config.toml
num_hidden_layers = 8
hidden_size = 224
n_experts = 96
experts_per_token = 2
d_expert = 128
d_shared_expert = 128
hidden_act = "tanh_gelu"
moe_layers = [0, 1, 2, 3, 4, 5, 6, 7]
router_score = "sigmoid"
normalize_top_k = true
routed_scale = 1.0
balance_loss = 0.0103
balance_bias = false
init_std_router = 0.0251
lr_router = 0.000845
vocab_size = 30079
norm = "layernorm"
norm_eps = 1e-06
tie_word_embeddings = false
optimizer = "muon_variant"
learning_rate = 0.0154
beta1 = 0.93
max_grad_norm = 1.0
batch_tokens = 131072
max_seq_len = 256
train_tokens = 784300000
max_steps = 5984
dataset = "wikipedia_en"
Below are experts of layer 2 (counted from 0) of a mixture-of-experts language model. Rows are named router (the router's row for the expert), up (a neuron's input weights, with its number), down (a neuron's output weights, with its number) and show model dimensions 0-223. Each number is 128 + 32 x the weight over its row's rms, rounded and kept within 0 to 255. Numbers have three digits each.
Before each expert's rows: "gets" lists some tokens that make up at least twice as much of what it gets as of all text; "comes before" lists some tokens at least twice as common just after its tokens as in all text. This comes from a sample of Wikipedia text that the model never trained on. Tokens count by the router's weight.

# expert 78
gets: " after", " under", " made", " used", " before", " following"
comes before: " to", " the", " that", " by", " a", " his"
router:145078128157103163062101132153110098123145074201123124130112150145132140055165151149147161187110103129138097076145122065121131151057146050090072130131137218078122176117119112129175163141132119158128154070084119155111101130054131137132122099108122108170112119140107199116140166121161097128190107108161129132114127126131096137172123117172125152156116090107105084136152133097149153218170113085074111192166149142135151112153058081160148150114203147140116139150139132179122122095140090136134117112110132125133134122071141091152074101161130206075137160076156077151161132145121123106090141106123076179128108119172164128134166117122125059140129160127134107172104120092181192112122
up0:156067038114087124150074116121143134106196097159159169157067135119191190113152110134157143187073100213146092084169067140094182118134138069113128134131156176135135137118121086147151121162161129143074197131135142123130127160148159143138144139151136170175108091100107129118078127092159102137107096109148088147140089127146081147129118108113136075120122127089108098130148089126143064134140166126148118093121086138112108178154100113205130140190126067108121204170121102134140094126069091156144110189140122111133150091125181150107149097105116166118091145032118110104114113115183126191159119173164093129157106154138144154150141084089150146084079142118123067154112100102147176095143
down0:095147108102118123146127124178127162117121142118079106112121149145151083085176182119123113117131185098108151127100159138166122133156076214100129170172113113145163151166118130148104139087138142148130135148112063081134119083153104127082098185103118124050118147202140117146149105092106116090121149135073107095108162140174111109077178094155128164149035121167132175133075156105115135108169180136137095144188161131130193161151135133104116115079119163172182073115152163189120142097110114093106150100141089093138109104129080146169079128130152125082136165222111128181121164123179143155055077045124147136098183122177077112140107097079120092138160131119099091131112151120149117137161

# expert 16
gets: "6", "9", "8", "4", "3", "7"
comes before: " |", "%", "0", "6", "5", "."
router:159161141144147171178101157150111162090111124138098129174175166111143080121065106183149094150037093172129158108109180159107099137122133169067118098093073118080117136094154099156122150086102091101173149121198159090102155148122098159103146117095120109072121157135122147149170148108133124190128098118158145165069144197127144154123145115190142150169114156107106137108172148145105135183153110106114109119201104127098177141165081098159140183151107168102136046114137146097103153100092112092133122124102143112069103086171129084150076156143156178094137155133117101148157106155102134187155120114065078172166083151118122056154152059169110120147155144145118099117156048142126141153137
up0:096124107130131147178145112142144142154156213131167151133075082128098109130100153102096125208099129181131098067166110157130154091147145026123113097148135151150211147127115129095102098208116140110102074113128152184112129170056119146118153111142147102107157125111080140104096114134190142108169134141150123127105085102072139099116083086098111146141098123152100141123151115097129150144146154160168164109116161146135073177139116184147101128103128121105133143090165122067169110159128148138117132149075106100135179208154133095108153137129080188150114104120156090043194183125189092132105165103140101141095188153186103089085135160055141153140100108167151119111131145109145119075148
down0:153122153119114145180176138142114164144144065124131175165087105099143134172106108090151130139117093141128087168184084169138122142137132050171124060095123107132111090133123123104144084130123110122116140092102094135093132133127171199104108078155129097123153162097102102116083129126068186149102134101109141145133164158122138139151088068133150189093166153164103100086139055161184112137129167160065105093133159169148161146141092134107165174133098190196126130080068145135075173194209140132152130075168125137167093127136092115151120191105122135145117107110099090121079154172122150139134170073116113110052175133188131103169150121192075144124129100161103118098108176145094122089103

# expert 9
gets: ",", "),", "\",", ".,", "},", "!,"
comes before: " and", " ", " which", " but", " the", " he"
router:120051150099168131192151120108115080196132080152144170079165131119146108116166125135105114143125055154114129117133121164187184161103157139119143170142144154118187113102133106080188153150118090164160079142079081149155068105149150125114087108158119092117147123091148187128097109165133115155162121146075176153088095132124112084210104146120159097096135099117159111124131146112115068121078162138126095116147169141160158115102181174165152088085101151111179127112119124148174097088091149146115128166110072175150177170147129088108107127116122093109090085117145169110101142098175118089140109128101214078100168135186082161122087148148160131118147116131097173072135197048154118101110
up0:107107121099129108118159097109130182143172112137120111122100099149175116149085114087122146083148114162164091151075120138113118147143147111123126150130157131122127129014131122150193118054118129128110134130117150104164182158078107087155091090128148134157180132174121132213160088176135127156150150118083109151043152118178159086112138171121105145115177163159145108187154104099102117097102122129103136089116106136130095179091118154181089118115093115146117085055089084116179101056079149133138067128127176132149158074191108154130105159113107152105191137124103144188175116201123134151182142136119112127153144064196127152120150128196099062111074157160137139092134138150171124122133
down0:094085155132141157153047127181120081121038156206124158100141138089079141085149129138141123148123124109166162133098111181145115129135130100107112084175088160154161138161124136100116163201128127161124142127148116106070081143123136166130170137082116143124105098120083155100160134091141105158104099151102157115137119136098080132107211074117116091137104076190146126058129145136111116140166134123028122159169165111090115115177155107092186100115148152176139133136127135089127137178132182114174117088120158135157170141061165152188167075163168120108144157053099105065107145120161150111107118161115154126105112113137167083159112114101168178153157112101100175131097177098082132071138

# expert 88
gets: " ", ")", "=", " m", " round", " government"
comes before: "1", "2", "9", "3", " ●", "rage"
router:168167142139153168177106149150113156100112120144107120173179166109134077123060098178158102149048089174125156108106186163106097146126130171066120096100076120076107137095149099154120157090103085108173154123195166099106153144120093149098135119099121105081120148135123148164168146104126122188130092117159140168063141194129144153122155111190140149164102156109103138119170148148104137189155108111110115126194106126094178150168086111162139178149107171103138044115141144102104146103093120096129112120105152109070104084170112087155073151145155175089136148131112104156160108160097139179164116115069079175161086156115119056144157048165107112149144145158113097113152048136126136156138
up0:111094163127148134124143115121150159092132071102182132141104121121144156104106136121122082117124108086154050087164157129141043105123090081162157099111181191112109128072150135138162107151087136129132067125176128085133135157175148056128143091152136146139122093144160181133123101139092124125081158152133134147134136159100140141071125112135063158177047229163157139119131082095119119134067102116101118130130198204162133117110169155096135154166132109130161134097182155092117083132067080131145174183161171201111141117113112121097147123196104140113100123065151130091123155119188114137090169104106101115104136149167158132143074185129130151109106122124151066152112173116111148073082
down0:144125123155168174081100158104119123155139122107157126075111142099099162158150133053114097135086100089116140077193156160155155161141160151121151123038163115089140139158083065116144112157202149106144104119066110072213148133125123154125164110135114170130150120114133089120130193132129139095113163120095136140122189121110115107113117122147047119097097176169132083126096130087185104165133108110114139152138177086105148140120152105105098107105116122127163110129121131206116104165160113143078130134158186095146196195169109202132121170117067077073142094085124130126152079108135139161085152147062088144118104150126174121122121179208157097145102132138078128134106123199134083151125

# expert 50
gets: "1", "8", "4", "2", "3", "9"
comes before: " |", "9", ",", "–", "7", "8"
router:134112131136129166173137120162120162074129073205105144184192109129151098132131087171126093174085130189149152154105164170136105189096114155095129142097104117135101126098168093118185171096095055142157154121154137112102133151131089130121133135105174063064111124187055164148147117061108173107150132123097079135061140164118160136175131152184098155169067148148135134122221122124080123143175089178160100091115134129115115141181078093127129146097127156145108078127188130149167163088104103136154133119104125142097137086132141065138096136171138149197074129223162116151106114100130137122146106123118156094153134129107126089148128105145154113145106153143155141126087100121135076158053
up0:118159112091114177154142128137185146080169138115134167081095165133149172111116150054095133140178154174110098184131070154111138128131125109104100201124121162086154097189119164098156121143160099115109135052177150090109132093079108156088115152151118093138117059119153133118141125112161144134142151121157119171117112162112114091115168112126086165236131111071149093110161074153139078104085094147176146158136106074136101104068132112083133145080078159140144118078095165136214115150133082143117117097124099135122116107153135136153137124186184106149128157177123127039127100118090132138152133106125235104131114114213128121135161127129138127062130175160137176136136127103131142098099
down0:126133130118139109110118169116205098116133079097129175111181097002073124110121120190094074126114181114148129164139031172144127078131097084126130148095146156150138128111135159156150107158170152103148129158102106089131171097097143101050144122137164103148182156147124184175119175095112095116143100107117105125109171091157116181110090089158130120155140151098092105128110069123160150151057134083226107144131086173178117129166141101137135073135140165142147149102123104145147117148142137086087079107096127140100134106127114139203146158124129152170135095118116120124091145169129132116141109092106111137175107118185090153099142194184151141170147209095080128119082157109157099140121

# expert 15
gets: "4", "5", "6", " around", " graphics", "apped"
comes before: " |", ".", "0", "–", "5", ","
router:122073102171124138180211133105123134158133071116133171160157145126141160125140107176137064133078187181142156138113149209135122117102104180054133178144085110073124102102138129167114120074099149143152146157188140134113164122140118148129115153112144114113120136191154186139133119095160171142101117157086094156073134169141162172124154182124138147188093126111093187128151137159101158169160112105162125137174118155113154178170067053137131157164112160103152081113095111149124059052119124097118131166112140119067134109115090151127107140157149135152164156076120071135132076144124100143116122179058098135177103170129130153144144099170107117111123106140130044085154072101127163138182
up0:080069168190107122076111103134138159147130171149158119132183150124114168120138131088150080095097134153084092136170079157119077122108138170079153160055145175160127087136155157080153171099121079140143125175140160137156124163131150195135107154151146135094148096156144156087127093143090111142131136146090117176116086085139142064126074113161116108132143095072166157159150081164144134086109097159116179086117174103151132196144163147196158120168105110148190122143101111117157085207132079081159133099076105088096125124160109129145065146120110124174135154160083121111099142172094093141148102134129068117108129070151164107121156170135098112080116137129214146124058077120168154092115
down0:137106143104144094154126112132142152138149141148141137097123137095113075091139079094134135129154166133113077098120145111095127152179153144139116122145125103106149162101134107144160206158077127097055094141124102092142205140090124088127201179162136081083135138034162151107107137109178178097139166086173127027132111121154152087087181097132148095201099169067107185113101119187134088138100148174091117159044160139102164158140077151130108087138114137147119090107201113149109093124113195167138130100126111153141108132091151111102131129106198129104164093090098153075120145141127092178062139126135156124145147117080093148141166159166152187098143085134142150164159115163121141145133

# expert 54
gets: " for", " at", " against", " J", " won", " over"
comes before: " the", " a", " by", " his", " JPL", " Angeles"
router:076116172123149153167108142131120164074110099143146135183101152100154088161060134129128094155090099103123159154120117127123131080130081106105125135100121068092118120151114147134117155078106162147171168113250099123146126145176141134163142036110164164139116142152106152147120131139111106135110124184096109168083102131173172124140131131177107163129185153135153133130148128161085156160146172148094114089166141164108093174150143080120122122068126146079124113106149139108119154094172114115106107125128109111040204138101139129109069141087160093180058148159114123176111122137111147131093107044174094153173073218136174096158134094101107189164110167138115089121176097155109106157156
up0:109078060104120086093105132152147119163140172107105081175112160115099082122060122092167160091117140086092142140195089106122181116124082174120190103131067101161143135164079165091155156097181156130164122167169107173208110160139128146107145113152125180128141115076162078083142087127149115155201166124147143121130082128128141105083114085079127164125157146133146147135131128132117124165132140113107135094086184166167101079175152159099195118155150174087095203169141116151142100151139113189071173137133104092151197075121143118124124093133174112127117155126172067139110157109123151121127112112104098144124093161063121115102103150154154156102089105119119079173082160123050129104101
down0:170152147151179041187114092158148075143175136131160138096059106154085135078121155165075184097149133175146099185127128165187118078143145093129099153140086122157134054108106189120121103129173113135081107114112126095109107125158106113145118122108110080156134162176107128097148108091130172092143133112114111148153143154168125113145084153139151150131057130086144153144129072203117120088168138085093180140101103154100133126102101094108155087135045110155182132109145190103164201114092097126190193181121131122118094128132133050140189151146096140149138080161079162132127120108100131117128131148121152156165139095125122172094130110037116154149088130134149107078173145155149127148143

# expert 63
gets: " |", "3", ".", "4", " well", "5"
comes before: " ", " —", "–", " as", " −", " –"
router:166174141138152166174105157150112157095111120147099119172175168110138083126066100185145094145045086174126157108101184166112099138125128162066119098097076115073114133092153100154124155091102087102164152124192162098099157144124095143103135119097119107080117156134123147152174152106127125185131095113155140167068142195131150152125151117184131146169108157113106145115168150147112134188149111109114115119196101124097178142161085100166138181157101171101132047109138138099103149104090121091131106125100147112072101085175122084152071160148160178085133149126116099150156110159104137185149121114066083173165080149117123057156159045168106109141146144157115103117156044139130140147136
up0:133152164111151165154108081093107128170191156171124120174122160115141142144086131100078176141142132144142093153134094118052082088107181076136116070137073149148165146149044087154107131142073124140147055128132109098217104128118099053157059155156110129145121051103107121138136106128136105148087191125079187087175142128122127128085099105127120150141143166119143131137144103115124046125125145151127148090099065208130127148148099138170139137150088093148086110072204112108176139209139179137137131098136119107137172133106124103119112121164137085174145112077166119131178169124121062139154141124111124115157152146137154094096150139154124151131123170157142118122128137145148077056179
down0:053165128168135140158132104110080112105130126123125163159154168094096158179151113108094164135180130083116136108140147085110175157050137113126143101126063116118088121096134121126155089186155150078137172171056036124129102139134143181142055118207162134085117138157149100122181147175120127149154106131139156146133162085150130148176170169099092119103174100153106166085099049094115125112130151068127183151089128167109123140096150067173173157131159172095137129122109101146137174131134091122120181109079130192131130169163126145090136170109121166084141171119178124102096133151059115119103147099128120159127157122158111123111127154119111117141116166154103106104138028149144066066115

# expert 81
gets: "0", " million", " Gold", " industry", " gold", "+"
comes before: "0", " |", ".", "–", ";", "s"
router:128144105177140154139097146148098140143093091114111131170137141119071047100072109156158118166040069170154190093123164132117089109119129169075140145113130146108136125074158101180135121074114107139159150104184167100109128153080103091107132110103128113107101159126120148145178105135106103157127128147140146165082146146174145139098174135148130125139078127128095153129187132135108135191132085119162103143156114126088089108158115170153168170196081192131117069133146134123087197105099127112180103171083151146058160129207077095152087127140113107068131099129106117116133111180142134170166139118061099120180092138135154056146160044147115141125142174180123115110144100087079075139128
up0:146123147194124144160104072110186108078098157203128136109170185163128150157114145139103145145155155119114142147178140126079161155134171091158155139106181131111101145135143117147113093151102175103135124118086152147140162170105098137126100134110171155169122118103142175065128118141137073144094116135092112126135095128150100146087094098063137030069139146159181136071085119193124136113124118110107164097106153088081051162156102163112152107156150182169143086105133195169149089086126123173120113168103089151157162152113115111122079131105137115106108107057128140145157178123149092093127101093136089175157129095111126129117109126114187090098099154196087168077179214141064114172131
down0:098128113171064155107137142128103114136111086149097110168050133122131136124137114116168122139039108087123148171156072088125067150116142145087096173104119078153129177208153106152115133075131156126131146099121147096139077149117125072104136156127133073120120113158149146138187088079066144179136140135157163173086108145100135105129128158118108144144123116103081167137199129099094097146104153074120180133115093124115168099195102115123108182137080072137140140154105131171159095166132135143141123127134151175134144145164143133078155159110099102129190128203105142109100088144095194131191090134074100165181168108143141167130105153125125145109094223184118208129126076096141128072120

# expert 56
gets: "9", "8", "0", "7", "6", "5"
comes before: "9", "8", "7", "6", "5", "4"
router:110093146109086143176119145134092107134183139096123140146180178146103115149126175177114120154081089179070137088135143143102142173089109115100142067105084127119091157118150098078116157131151059171118129125169082120127112089088147145190135114098161097131117120169130069138078100122137148164129169079150156133110124135169166135194155190191075128121117099146098073148127134125076137176081168178159091062163145127114154173135133089130159131182131125132162092141137141096083186158091059121163129139122129128157092123153135127083090149171172161107097156106143099154138121098082150164149148142091140181110110104168154122107131104188186162140139127137186070079159073155053073170131
up0:180094111158131181123140124155105164111170099160116202073123150102107088146159097060113114096152103097175109120132097131132132152208088137142100194114130151086123193039156079143140098110102113134150110143149132128130135131176140159108114122122138090108151149121165133069150181086158157091086187147117115171141177125110066143145110128151104122139127088144143103059121122114177112187125079103126095071158160181140181097108126104159112158148134090099142149129125134055084223094136148151147133054167142110106108138130100101087155097121115096123146127136072161148140131155107072069121130139121093145137201140115148128103136122110168178039168131165209144143164134111097133138111
down0:118132111113141136125093126165150111123180093138091125178084100174130155164118113113187121138126121149149082155105101089156160119170119163166127158130093156172085098176125144107102111099138115144090177076136127160109124136131063124145130165115134144064173135126098169119062172155152125122142124099186140100082127131143087172076092091068187153102085103102093149128136160092089170152197080127130081199131164150117130188149082104123139105148112107133124141116033129109129168150192158107178155133118126123135094091094087223095107113152187123122141189158104118087094112132122163128149082125134117097100106062141095153170175155098067116117154140107147159190085117078178105155174

# expert 32
gets: " |", "|", "″N", " Turnout", " Party", "′N"
comes before: " ", " \"", " −", " Total", " No", " Candidate"
router:059158116074107137159064156123116136126161115179146139128161140106140112068108099109146104177031099151136145148118150173072121137118099189069131127103101120121147079059126079112159110100100106126132137123121138113163123133174099163115118139159111056129176142180132101141128105098094111236128122104158082169144166110137142042094113087168134131126163113133100087151114137171099130228089104108164099119148108142130090092123044062176117127156112141141117140102138158088124118147181195137169108159111153102164073137153122128158110138159159121130134150152137127178120111178114114088166158087122110143154087109122166096107176075094139092125169086153152171137110066160169122125142
up0:100116128096093183141131112111140148125092129142165155109132107134076100080099216103117148129160145146150140207101106144192123088203146123135135074086110181171119153107152113163135112076133088108093095143137142146063089141105202044147093105159149022160131125143133183105106123108208137142104111120150164140166090111152115086156093183139145171104121109114101199117101135144126089053109124133138128106165132150102069181111094024131103090127037141086156107123126168147122133150133113114123169155101123098126137068125082105133142126130144148141100155175097136138096114107085132157095150162135156123136095164130173184099130178155141125094125145101150156134120118131167123169109
down0:109087152104127195143143115147181189133134087100176086142069118104144140135163158143125107154145122108131147115144052080104127093156097079101152181106099095106106142093144134116122137117119191134095132134110154158112170077219112193132192050149131138108157098129146077161146111134153107108126108162154111094119135126102138092156148180114126117102090163129144126136161118122143116182117093131108164051058136130147075101162182131181094135152139141101093150154135123149143126099050133124096197158129091084132153229057134153118092171107102143150111167169135098143137149161167110082084096104178181113171135140173108138072145075148080092090135127092124164101119132137090147172119

# expert 79
gets: "0", "9", "8", "1", "7", "6"
comes before: "0", "1", "2", "9", "8", "7"
router:155109137141134119198132129115108157142166132086111122142153066132190098129116120122136104164110113178115155151119136126168175158087114175105123091150101104059119109050153063105112158126106086124132130126176146097127137139054073136150135164116174109100172145124087150125078138164189102149084131102189141154077117172155134167140144196173143146184145217117120135123165124113103129147181071115120131138163122110100152113178103152111141131160091141121177059051132157091147154056179100149111140160140130131112090098170148094137128142153153126089103169172123116200138132166132134135132149149097061134094083152109138047110123149097139133106136128159062083113120053151187134140168
up0:175125035136181101162151143109163131140147145089110132114084129146121143093175128122112093185149154109101056171131127139084153165123083173145122145159102119117136113161127117110176104109160151126105126157116100125118119146092128141084118124156149139093195097210117124141123189215132120121175134125126110147156093085162093125111037135092071044099117104150135080136084090146093107155128120125154203158165107136062153145133069158173134142128151119112134142130137127051146061207169152130149184097107133088135113164101161162169137090119051087088118146097110083108153114072131143091129155140153135121110113169140131121158135111146096189145166139142087164128155085183124092166109
down0:115112088093050170202092133134135080103120151113140153126153138081077108145106109130143116136082111101185128121097148128076129129140134134138152156143143080109143160131128133136186101121123134134153058177134101132128210091132117123196148113126115149111140105105061172127167126123131109130146173099145089181135162093199190081137173209161180175104123070131112143095095152104116110146102147161143092160121080140148155115063148169135148116145098146155124095068126098086180172124133083146156160159123119101149144126185151142074067156120163196116109125086142106097195078113121078136116113084113146158102190136109141129054110153100137097173176100130129073098074101155154169160110

# expert 85
gets: " in", "6", "7", " In", " October", " May"
comes before: " ", " the", "–", ")\n", " addition", " order"
router:162171141139148175175098149152112159100112117159096133175181165116135077120059101171145103147042080180114161108098196153109101143121131168075125087095079122088114127094156099153126153087120087106165155135192161097107159148123087162098150111093124115077113148137124144157182140104128130179126098119156131166071137194136137163122137122189142156164113159110099146114171152138103125190159114110118123124188106117096166142169078110163142190146103161105137045118141138089102143097092113090137109125097150115064107085180113090152080152140163182080134156132113101149158108164107141175153116112063078166165091154114125058146161063166105121151143135155125098123158045139123130146128
up0:128207030143127135104147115137131108111092122119147137087113140093123110163107149086148120139085129126170131127130120170118153104075130077129137115139161134204181163168139133109145101102107091130128189188069114171123137123150082152116163105087122152131134146127121123093152129092065129093098148174135067085126156170152133152139047104150130111131221060130138109198161096150197154130114159111148105111154123160150148155095119157142113085051136145098099147110146130125202181128079133161156131133138128178161063112134090152158103062138109123162183108137123081141080142100176136071099155107104153129142155130114105155123093132184178140080098173171119151080130082092103096073125
down0:158205127124121134061143073139148142156160088118142116057168141106113107160100122151130106136082063162121167163107150133154165220095144139182106148117145110193088117148179131109116119148142128115124117096106134111130196144136112055135142102098153072137162170172150137150097119179114146080145153188088121132115114133235135115087111178118142109111090153185096172139109100092144156136152080165113112084131139131136135169171117109167121088129099168171121164178137093073140134076117161152080156120094077161112123146087083146133058059142145163126117130178148137123136125132131120152135150105004116137087078099143088147175137148133128086156103087108119159142101107106111107121148

# expert 24
gets: "–", " ", "-", "°", ",", "′"
comes before: "1", "2", "0", "3", "4", "5"
router:161142121128107165184128154142111163077117079158110118152181154113150111126060103172154112158049107191157174090099179165105091124115129162069140097093094121075104141080150083149108158101095098108190155127197151094103134133123116142095133141109118111079126145156131147151152146109127123169163082126176143169051142191143153146120138142196160139155123152125112125113194151141117124204140116099102129150170105115102191141166069100139138172153098173104138035103120144107101157099095136092132120113093146108070116094166125093175067139156147175106143153143114129167155123168117136162148111135075089136139080135112151053138180042153110124149149143131126116073138064138127147150113
up0:170073087121100090085143148150189143104156105108136124117133083161144153155162129149090104128166125176154117142175122149139196152089120140170158093124098063121122195124133198118079119095120105122119075135168093107121092133140141028166108139055120139159120137150116119094123078160117154130143137109179115184140161116154137093162056113122120163086186111147178088100106153119100124168138099085112138122123150138114137168147116137130069100161174103145146153182133051143114100108116071121095118133090105185115068101161159163097095142191108209148135111121128105133104136139113200177160152104146079136115144087118100127115115101177122106145106115092170163089059210152100085162135
down0:132119103177064107106150105102134132099144155110103089148102131114108109098108063116131137145166177113155146118117087130115069108121070136116123093103104141106179163163162137163105096096077107147165096161136148129105109119129136126116135151061193075160132126175121160091133137141091140190099083196102143188148181115136113111080136058157133108103165132140109158119157126159122092158124153136129176108131109116112144137160124099065123106163147129107157069184120162076133171135126101139088096111037134151115077220127139086194144072107045099135133149105132120122195194120149178105186199154192151129146163096123146155125148126159130146068108130121186153131100140104156184102102

# expert 89
gets: ")", "\"", "%", "),", "}", "\","
comes before: " |", " |\n", " (", " and", " is", " -"
router:155112111155174155131099150127137138147129162090110160151162131117144084071076099150156132136068109163142150095125202151114101131102083121048109105107099144115094143088171113168083149070103085107169136091180163126109158195117085153110101061073112118100175126140173144146159142105133120171140115128130119175057162180118119151110146115160117173118107099115124101132156157143089099190145093140125095121174087123103125171168090128118158175082126127135161026148166126124128138070139174084146120165117139130047104120168140104162078172117167138085102140145104136175120192172157130172153134154076108151164069173139118132139116047167083110133157155140120143135180060125124124149102
up0:129173089116116155136123070116169060137124122158099102089115031090106118075130042035120123110155116133126161115205129128136115121076101093141109078148075167146140151093083184157094083172167075150145170185186108098179135154145094057086158124147162174085192151159117135086156083171119034128125176175173110122150147123110138110148167104107184154147122192086130138132128104126182081139167130135129112116142119125158108106093097110191141176125128081097134135128151115139128152127080102064105160124166111157116147134136136144116109147092145117194137114108112162114112140111134138149099101111154085131147104172163119153123156114137135133133150101097119170208117109160136117150090
down0:121165162133115068120149097129139151167136129101051128100089183139167046112088148111143150112073123132172091105106115150099122204081110138119193154142092138086173137084194148153127103110138105145107143116082122121065121169170089158118138130156152090094154126102115122103098057135111189172150144179134149139102177076112158099181136146162128137154163135092125112116156114087185104184124117188167132090085122083149133126108113181154103169103148131140177115172110109165133118122108102128182164144142170131131114066084061082075089065134143148100118129137102182128188134122115115069173117212139125154131121119146128095120156098108054126190121152166127136108129100107142079164154

# expert 34
gets: " ", " and", " United", " II", " set", " King"
comes before: "1", "2", "3", " States", "4", " |\n"
router:167170144142151166173106149148112157092110121144098121172175160111139078126062101183147097146048087173126158110108186166106099141125127170070114097099075119079116141094158095156120149086102090101169153126195158100107153148129094157104133117087122106078118154131124146154173152104124119190128099115158144161067143191129145147128154119188139149165105161108104138118172149149107136190151107112110114125197100122094177136164082102158136182152104168103136050117138141097104147105088119093132111126102150108068100088180125088159070155142157173088135151129121103147159101153102137184149121120066082177161088157117126052153160047164102116144144147155112097114154045137123138152135
up0:100132161087131157120102117147176101147131160094178190096051109149124142138115134103157163098137126145109163158152131125082103129110192171135157155165092165112147144089043147088093082105159166114087138132136063129125106174169132099196116148154095103127103100166095188084098115127154129096204142184072125090133126113142075036089123140136152170107104116190147139176066108102175139139119141098096103094177141165168173119107057159148094158144121096119120169116119130187160146059077168095150102143167129143128147139152138170112174127212127129144157101122123089150102108119125106144122125144191118097101141108075134129122042106137174125122151138135087147112151102073113121100129
down0:099177141171138135083177133149151083129080165131109186130163139131120155140147087099186123120164126090150120146145164073094135079145210113130136148133098138102132154135139101081104145121075160121058129145083103128193140145105111121165111153113161181055122154141091129189127123136120085098091094134136179151141121219091138097132171136082183085121215132210128148095081123118141119091125113133126124133107100135118127115094133065125114158081150145098105194194201104113164113139141111175170172116099112133104121114116125124097129125110143147118103174142119140171146058194128135131142124097155075125152041141069092109163122143074149108142119119126097126171055089161135153111098

# expert 28
gets: " ", " |", " was", " is", " an", "x"
comes before: "1", "2", " |\n", " a", " -", " an"
router:167171146139151170177108149159112160099112117144102123170177167109138076124065098179145099151048086169127157107104179157111095144121130172070126099101078117080109138096155103153123147086105086101170158126196166088099156148118094154101133121100119117075124148137128149157176146105130120186128098115153141167063141191133144154123153115185144148166108156115101140120172154147108132190154104111117112123199108119094178144161081104161137181153109165108136045115136135097104149099096116093132114121101147110066107092176122089156075153142160178089140155130113105152159108165106140184155119111068088179164090154113120053153163046167104119146148141159112101116154041140124141152134
up0:158097070130176103142105118166123067151158100196169131175087154122169167109154136099081118128216060077133135128118143147107131071151081101175131174115153134098179082090165074109116060183124170108149076113175079151130093130113134080149144097159079121146139082158104145125119137103149147137143112152113149128105133112136161138081091112144090114155114076126110123228123064149111151153118105180154078085127189186159136163130158138090102142186139149134171108136102114109103137133125139128084122169183100156133108150091184065134105182115158148101105146096112198080120152185083133145116146121155077143134126178117114114107165107103118122141096185097079134077174113094116133129128
down0:136147070084106186080178150169081127173114145126094123160086131165086151177102110093111121121139123122155162154135140114122057118174145147141145119117146121138075152112160121138060144156107105093195132105148092062084121153131101152166101141152154146197121156198141150093125115128159152142140126135159096162079099111162042139145091106165092104134141163179145162095102184110069139167050134154130170125066044186080135114177113107158112109116107127129089104096135103113160070153161123112120100173198161138116122112172161126167155158143093124140113166146144101100110137135109200148140067116127090094146179097139129099110158112061179060137139156141111088094114158130172123126110

# expert 27
gets: " in", " In", "In", " into", " during", " through"
comes before: " the", " ", " a", " his", " this", " order"
router:161142141118171144162129150124132152101101110130105116119162149150089115138115159128148127148131117154061123163103209145130091119110143160117125134189065136165110122157116192101113109112094119111139125159121136111113113123132077150142128130109116083106106140125125149140164112162141128146091096141164093141078136120201139154178169157194069164191122146158094169124138155120131026124120162070144144119202162143108107157122051138117079157119109152160115060167093152166139186116141104061068124111083136142091060131220101034157126130138130125089100136098137174150144215176119111091155129128115114053141144088122135126129147145165129129080150095110124154058109076150134091137165
up0:134127156088132155156133134089123174134099166111135121124122157149123171161138143163113126098118114131145121165069149165109092101102142115102110145165117150182094063103098102115147106115146086111164128164115068136103110119137141109141047161123118082125076097134150188132139121089166101195136155112179062109091144088148138138119129085166119162138136160104150198090059117115099147103134142132111172133168199125095150129172106150140093217149072149091123154126079133189110138102076139127151075157121121218243163094122175161091057099076081101039149176080145140139124132121130125078144144096172165125139157169091113123146135092112120148129123098137135158152113123128091104124170
down0:134208155119124089126123108134148160082112104150124075147101094138122095149147104132158193107132181100070113129119148071156144122188058141106150130136202118078118127067146137078118103089103090160096144095101156124128133142157131135175132145121127159107132150103134135151173160125158164175075142125109120164166156118148113127104051054144178123127071130085098092158108161107126143147159077143144147123080117196134133173160149106179139076103151106100132172099082079127135118095166102145138023110105130168099098113126161227121139038133208166128083126127138153138094138124129123115164176162122113140146131055180071138135143157065151119139164139121137082145148140141134104131146